{"hidden_size": 448, "balance_bias": true, "init_std_router": 0.0171, "parallel_block": false}
Below are experts of layer 5 (counted from 0) of a mixture-of-experts language model. Rows are named router (the router's row for the expert), up (a neuron's input weights, with its number) and show model dimensions 0-55. Each number is 500 + 40 x the weight over its row's rms, rounded and kept within 0 to 999. Numbers have three digits each.
After each expert's rows: "comes after" lists some tokens at least twice as common just before its tokens as in all text. This comes from a sample of Wikipedia text that the model never trained on. Tokens count by the router's weight.

# expert 8
router:479474547524502470499548510510474457455583411475457518533542508481497514495522523521543513546482521513498482481469539469502518484512451498416523548443523526527494509522
up0:473519429488456496522476469542483531591497511522548544470468581504544471494532520506521467514554525517470436505423500500504458545524522528537450372463537436467539438529
up1:518537455506531506559441477415484526532626444526638474507498484547481508492537510508440540469495524473542495532578554521470554512491472423482517494471471504549494526422
up2:494485539492552484477537433510545578584521433439494514478501483572510570538597466586457499510474490560513457455529483480520461475543532537526514523524551540472537488492
up3:517514406492423513516511500536473530455515466565514527425475531483549485512503507513531485491490483443524467510462504563562469545506496498485486557505461541499475491550
up4:505465422469411501533486451530529546507496486467507523431483506527516488522545561517442425577466517499402450587508474503550525512497529536509563518558608494473493465419
up5:521502393413475467485538502540476606441531533487520433504524496536480537502515515504477556521489505481522488490496481544518487440528522577521492555479426512527556587546
up6:448478415531478471455523539487493538485548533487572477435537488472486531532556506514504475427515479488432484494459492384498488442525480513506519563509526449555508519471
up7:446504449520447478544425527416485472455449523446517441543449506465505573519451476534564514487529449503471522404497457482487597475544530511507443546562510535539546447541
comes after: " |", "|", ";", ":", " in", " /"

# expert 12
router:591551501480456413431533482480487443474523441544520482519503503506501451507487472496500485439457501456507467571479487551497531496490547538497526487502571422504537466465
up0:426447494505507516567550409509454436462464523529496495590497495507609533462516487567569483540463447473480498518516463516486575389509574466524498480406483492535570518504
up1:563496467463541470549504430534507491461573489508506450570498476517508522495529510482502491548468441471511427511515495449540528583537485449457471531404530548447538436519
up2:513467454525490523524534525535525527443594468484496537565578467465533514564520481497522521580437490476501487471579461454516501580549494507436503441512444604449496491567
up3:514462488484563513508510475560450485453554509508453462533463502553475483483521533508530551479538453452518474500478446463428564503504465505471487487438518526572534574483
up4:550530394466448551497557519534482533498533508446493446499543539461497466425557524483488531522537514423469532469515540499470460531445582481464485536483479545529493525488
up5:441476531592460492496414485543506521558542512461516542480462569531541499472561504563480551485538546472479458509520497463530527533544535491490485474445563575439477436477
up6:459502523608424411486489487433528506530537431581449524534548506565530444490475502522542448495470443622450532452484553471457501526552482543448550495444513487486527497457
up7:529503415520512541499425516452463453469460521480496555494565553482499488591569476521528515539537517508499480492472447485466459477533556530516517435447513483578528482479
comes after: ".", ",", " of", " that", " and", " with"

# expert 11
router:496518511535448500469555549501505524549529425555526503490526446497500470510535496496471497478458490537502458475542573513484471396515537477464522518456518555522457531481
up0:458481539537454522500464489508540515473541468514547466486399503555520427446498544511499495455572491486500539512502510541527478487480537437535544518484558476540485524442
up1:520527512503504491531512509557489516559521459573447539556558576498542461496515506592514470484493556512473505529513524435498503417498468507491480497444528468453518511469
up2:504459453526484515406487481504507477516533477540529451433440530492492489505518480419536421460501500465488542552490473544517532494509501492527513569467469402465489591547
up3:548474501473557578553556534504530462505436457577528460475456499482545556515484476564530468489535478498460475592536545524574440489542453509409512507531536524475505530467
up4:544583418412480481494545553465492501454473532455575492543509523476559549598504449503495548544441518500465516502557500467525552524540476505530551506458461558522543470496
up5:488526488567493499457489489448489499598510467536543506546475493489480599544537491524509490490526423489510482526506471394551524440496549484520511449500480544534484550544
up6:435547511490486511501430493496528440586557489534561548554413531538494541561471545492509508560545462496413485523472473532487539509532543483491552506494507500507487514582
up7:519496523510432521476509437506453544449529478512499437484528479527502541533485487564500410534491477516500505522466538484547571449544525521502469488562494515445483508514
comes after: "2", "0", " a", "5", "3", "/"

# expert 1
router:492464480515472529463468512471439546485468551455490467546476461439499498497456509512465499453448498531493495430581439547504487512484501510452474490459447551564536444562
up0:497518493523552460528470484481552541474555438557504552504453534541494489503471526451431532453551533497519478497438495507421536516533476519498534527487515432476488571494
up1:524572540523475439490507525532434449515525498476461525533514565416492418442536402456508521503510526502514518494491501422505599453515529421476463490534493529463503435517
up2:488545550506524424524517543509537526509558492419482521531484464513480524467476497462559530553427476569510524482506539456526563466517463546432464512471568555487461414449
up3:496496521464541459531465526469514505516465488502463527509500513435534511463476503417489510564486505480473513458517532476489468543496526506515539438528503510481547533519
up4:490511495522526485550509580556546486498503473587556513506547556509504495492480522466488488510550456469506560560470530435524463543522510490441534456478527522389518540539
up5:595496499431488500469531539470492509492493460506503438442468546495509496487426478437462475529529465548518528467501522512463450460489526432526524532419538486518543571530
up6:480614551471473428461494466563504493449469474522524517492536558504499519448507490493510494524535497512498417474513490526469423539550493452534446478469553538446488501528
up7:494517493523513531491520524467471460425427555518545509467485480456515480485500453539477552578457502512477489412526528467545445498572523568471549562456468489527512486479
comes after: "1", "0", "9", "2", "8", "7"

# expert 4
router:503483518502577524482500573507537503497409565487477517429418482489500515446514490492520458489506424465499524500536402434528492534496487476499552492560415492519532497527
up0:508514504505429466575517488501468544543527514479503532471591552479507498461497518525505584546433559451514445515416498499477498520523509497470487484497487439455473453451
up1:539486538519463465450506526440485453453513443470489545566551526519496515478523491529464473492478493567576517525555515420535489464511605481461590479423519552521571509520
up2:540497465523526538481610535484434548463521507471462459500520537490493560530525479455571521552554476472513538507495475429474552495473476498458520549482509431503521481553
up3:494402494548480544586437545523488469468480457486457460533530457546547503497434534529473521515517413542543528469513507536530542440459512453444496559509507553436507537497
up4:444464541540475476550461524468569558497535516533532498414476478497472551528553497494477467561567508582521547490496494487556508472501522487483456481433529479482521482524
up5:541428537572516486427553471527556554539478550567549574500492502589472490500585478490550518499462496441489479523466512434560515480443498509439485523533527450505505493480
up6:510430482509535594533544445514555515504486406461492409503524381557441480522500428524489462536485503524528538505507525523547480497535537421453507499517531485563496553527
up7:528489466427496429504428469507539516485585498505503485498570517429556483560532514506513465499518513460453451512551458525457465456510461530510372498449459511457472571542
comes after: "\n", ")", ".", "==", " =", " =="

# expert 18
router:502525520515461442486474431504481415600477480518455527520523530539502500527414480500523476441497535469500460472460566491442564519486496519523512440562538495475462522514
up0:507493524519609540458506526476488548479517483508530504533495447531485480479497456492501569497561485497520546517568486570549494456502599488437542522465419516517498529508
up1:529447497456563541473469484496483495435489489475588491525483515494515549458520480453470486522472485501500558485587467549496512480481502437492534593419519498486480513565
up2:488461582501536434574494487463521505476503478468489445467465486506473492466527407468495501417477496504504527454497499474520477460478510454510559496521421442528558519502
up3:388495520514558474448606443464475525447545522498459488489469509483512357568469514484519464455520462493453536466532526522484528511514558522520506438486495460476512490573
up4:513464547442554490457566478568502528543535564541461532493461523476525425484502519503539544518485517464498526506532531490468459512485555511440461482512515490456467556461
up5:532467513496520502407447455511560498506579476509525447514460524508488518433493500567518538517563553504500486534523546453467488484529484555492570471526537511481518481488
up6:452571455547477537558560489526582568484551526639531519491504586445519467473523508516553483481513597530491513540562473553533503527464463548461471460465537519480484457477
up7:453479520588625490499497449501537516565528426563480524488598504517489415560533482457499488475579527495499505525403523557452463470482528473486503448480451503461505485454
comes after: "\n", " |", ".", ")", "4", " —"

# expert 9
router:520436511510540518550565503485466485498484483521522517476558538523498475464512517473549466525551474516497429537463444488432495485524492471551469508361500476500473575549
up0:514464469516464477413481476579473539509627511529547497453560532582539511470528556481483490442538533409517475501460440513443543555476504566581483507482446474440493512523
up1:453513477557535509370472478455506464571433519573496519491483492533567514557496471513468546617472479575527539543465582447479482555496476487488524475502571528467547463473
up2:511472495506481456533504456410497512538527443566477531490511547438509489561511454538586494506513508525482510532437507473485528531540495531570578488502521396571512450480
up3:491509455508524511497480489435584504469575473553499456420478549479535500530467475473476481485476564556510474576445476498463609495494487510409486405487490468449521582550
up4:547531524525542504516570501444470574528535480575491551474507552505480456491498500499529417528564514517482503424503511472446520524550512541522493428505592516463548499491
up5:488529479517537483565515426518567503485491536507501519510522490539476470445504493530459534438521458521520511511493456516442527568496468517515492440462548431516426532449
up6:529514503466550517420504476561528469547479486482535512463506588505501476484462520468468536543488468517572537426461556503478454497421518453473510500495524425424505509533
up7:461518495488477483406426503534514521527568460505512594477552534503462458500508481493481448410486597424467465516521550541508517545519490533523510434478530485495487533463
comes after: " |", "-", " (", ":", " \"", ";"

# expert 16
router:477574458413534516555483473544480487496523472467575441601485445477500508580521502515552496580483511533496444561524449553542512484513491526444448541461498524537522428546
up0:479542512464434451608492505457497498467487494561536488550526462471486461469493484496469571496501495480481451485510452512498520556518478479443447524414492454469513487454
up1:469426519440489529583537463501526523523475497462448445514480406509525553509513457548495521526519453517514495484480479508527523473513550456537500536511488484550620472465
up2:503534480511509471479466536523458512544510456507561453542444425502490453472485501521440487517493435493476468540513444440463561524470519413423494459546394428497464534499
up3:472487545555511459453480517554570532526480442511571509476461536536487498444515498447494498609600479526432507618470551484435487489501525480559490518501539566383474470445
up4:508503510525501451519497470457531494534525499529504531469592462566534464454549479458534441526470491484486518471528490539485561498543506413486491535445497460409505553442
up5:462503542532566484579549498470465549477517490611492549459531540453534424450493460456488437495486523542489511510460481532460472470518508384502562421483526435449526494459
up6:505479526507513493516591451517490474526460508491509435497509531469529478449574440509583480529477502562519486470588537522511481436552531472476541543525509523467567435516
up7:497525511460484536494488425518478563514482530434490542486468512507494466545539507517517493553452519564494537509514531483498485526541460510452548478516496534506523472502
comes after: "5", "3", "°", "4", "7", "6"

# expert 17
router:467550562535506471534503537457517503541526510489504533551512533501502463421437508503490487540533471626495487430520579548493454540503546439406441454498583517418497496528
up0:482489469526433520477444486492479478539545489515488498510499509495557456525512550473507542548541540559476540476476550491483503465555524526550492497503474539518480517494
up1:514503534530564498472599481497532526479442530467470470443561524540516481497466488476483557465497490486484507484481497424506540423486487511501445496525468482523460519544
up2:553502477511497515491461432617549479480586439424573525514483484520504453483523507456450555517598532496471499496431557473480456465528489535481483591515472572482439549479
up3:507486450449502576526566443506475415447495486475524483470506493453492524519549486527444504533534495512562496577532551439528461570481442462510494487473510540541526502522
up4:512432485455479521511436535542505505437417628582510533527516515546464538524485489549489535497480546496503554486456529571459496503507558503470535529537500456531537477446
up5:405552462482485512487540479514584516469477530495546495510478477528511479510493543505512517565501546436511476572502496506510477492539502492499446533520521442513503504529
up6:508472528513579505522512531480490544487488455529463541468446514444523527493515508438508471458528405487523542561569434505529508489529437531473528489452492499497498534579
up7:587520415539490526512543465433458521536536571501460476496519495443568575497517497466441538500507504451444496490578549498561502554540553449521496482540515568499428526524
comes after: " of", "'", " in", " the", " to", " for"

# expert 19
router:484487580523435489549492520481441516493501475508513528430449463459500535431459492500517468500481503459501461492495539559493453460508501441553482539492485447450485554476
up0:456560457451455497439465480545451560483517564467448512488496480486500460545501478491528471437475487493429445493429544533515487503519521556509464499459521469622510497446
up1:455466476498555507555474500516545475508433522501502438505507410543529476563514440541478512531489543519469497560542457529531425517499467513540518411530559509499517471485
up2:508485453462524456549483492476545528432529546564447441508462509478522492487522465500484487417415448507484544535515514554531545546511515496506482484494495556520470528564
up3:548471556524509403525564441528497487447586511561480443496440493504468441493543570519465472411461416466524520549528506484549489495476489570500521476527430431549542524469
up4:592478439523559508485464517484459507543473488546504490531487459495554587463442420535443505453430522572492488520554539564535562476493534457469556514529480429445536499446
up5:486492457510581506475542440534536515414508445490498480518497525511472465470510492538495531503567438450531523461556539519509540517521534435500538467441522550576473512458
up6:503478434471496517482479474465511541451480460518527485514475482492571506542489481415563435555499446499439448447468518418516533505529500461489489571532495452460565479492
up7:532517512523492453628440498466569516524493476586478572461472492532486453469461525568469433522469525496440522484440431475525483526424553486514531567514436461453461522517
comes after: "\n", ")", "\"", "}", "o", " al"

# expert 5
router:452543496648484504474479504456508474514601465489425555460551552534500534584517507495514509461486588495502490468420519476444590501489513478504424443514501463568513521483
up0:457538538501533547431482491434502529519522454531470512499463499516483485490530438465530468467458530489418507473470543472553544526485490544436455444524591496547500499457
up1:505498508521505482501496509494536548567486499491447471521458536493503490477437482458456545518524519445537501490465496470459513533484535538458516600521532465449514534523
up2:390474491551510542501531466562485473585500433485563540448518486497543443547537519536525440482551573433445473446451497570492511525527466484496492524379522464510537481570
up3:479511459483486559501468498490476443516522510442483446550482484518450464541474487455507573473496546426510469514454454481518517476478523425495485566462483528502586597636
up4:474492451520530444507520527428544507542490494540544558485448491549487496588540517468524508414514575550493405543473474527539537495524467479477530451499498454559485524538
up5:500523437543522467465543469489562437456457513560460464486571500506493535497496505460486541448505538481499503513436533456586511454513447531480561450461553592489495522435
up6:501585416590482503444491506430493573559505478540483504534489524450501476611513465492468519509507524494379431504504523541523560523539514487565530508532505572463520495444
up7:475551469458477534540463524506495496595444445494481489532494505485545495495501483481481450521552533438518469528564434502561566478479556520502465510443603500474497496491
comes after: "-", "|", " (", "==", "===", " \""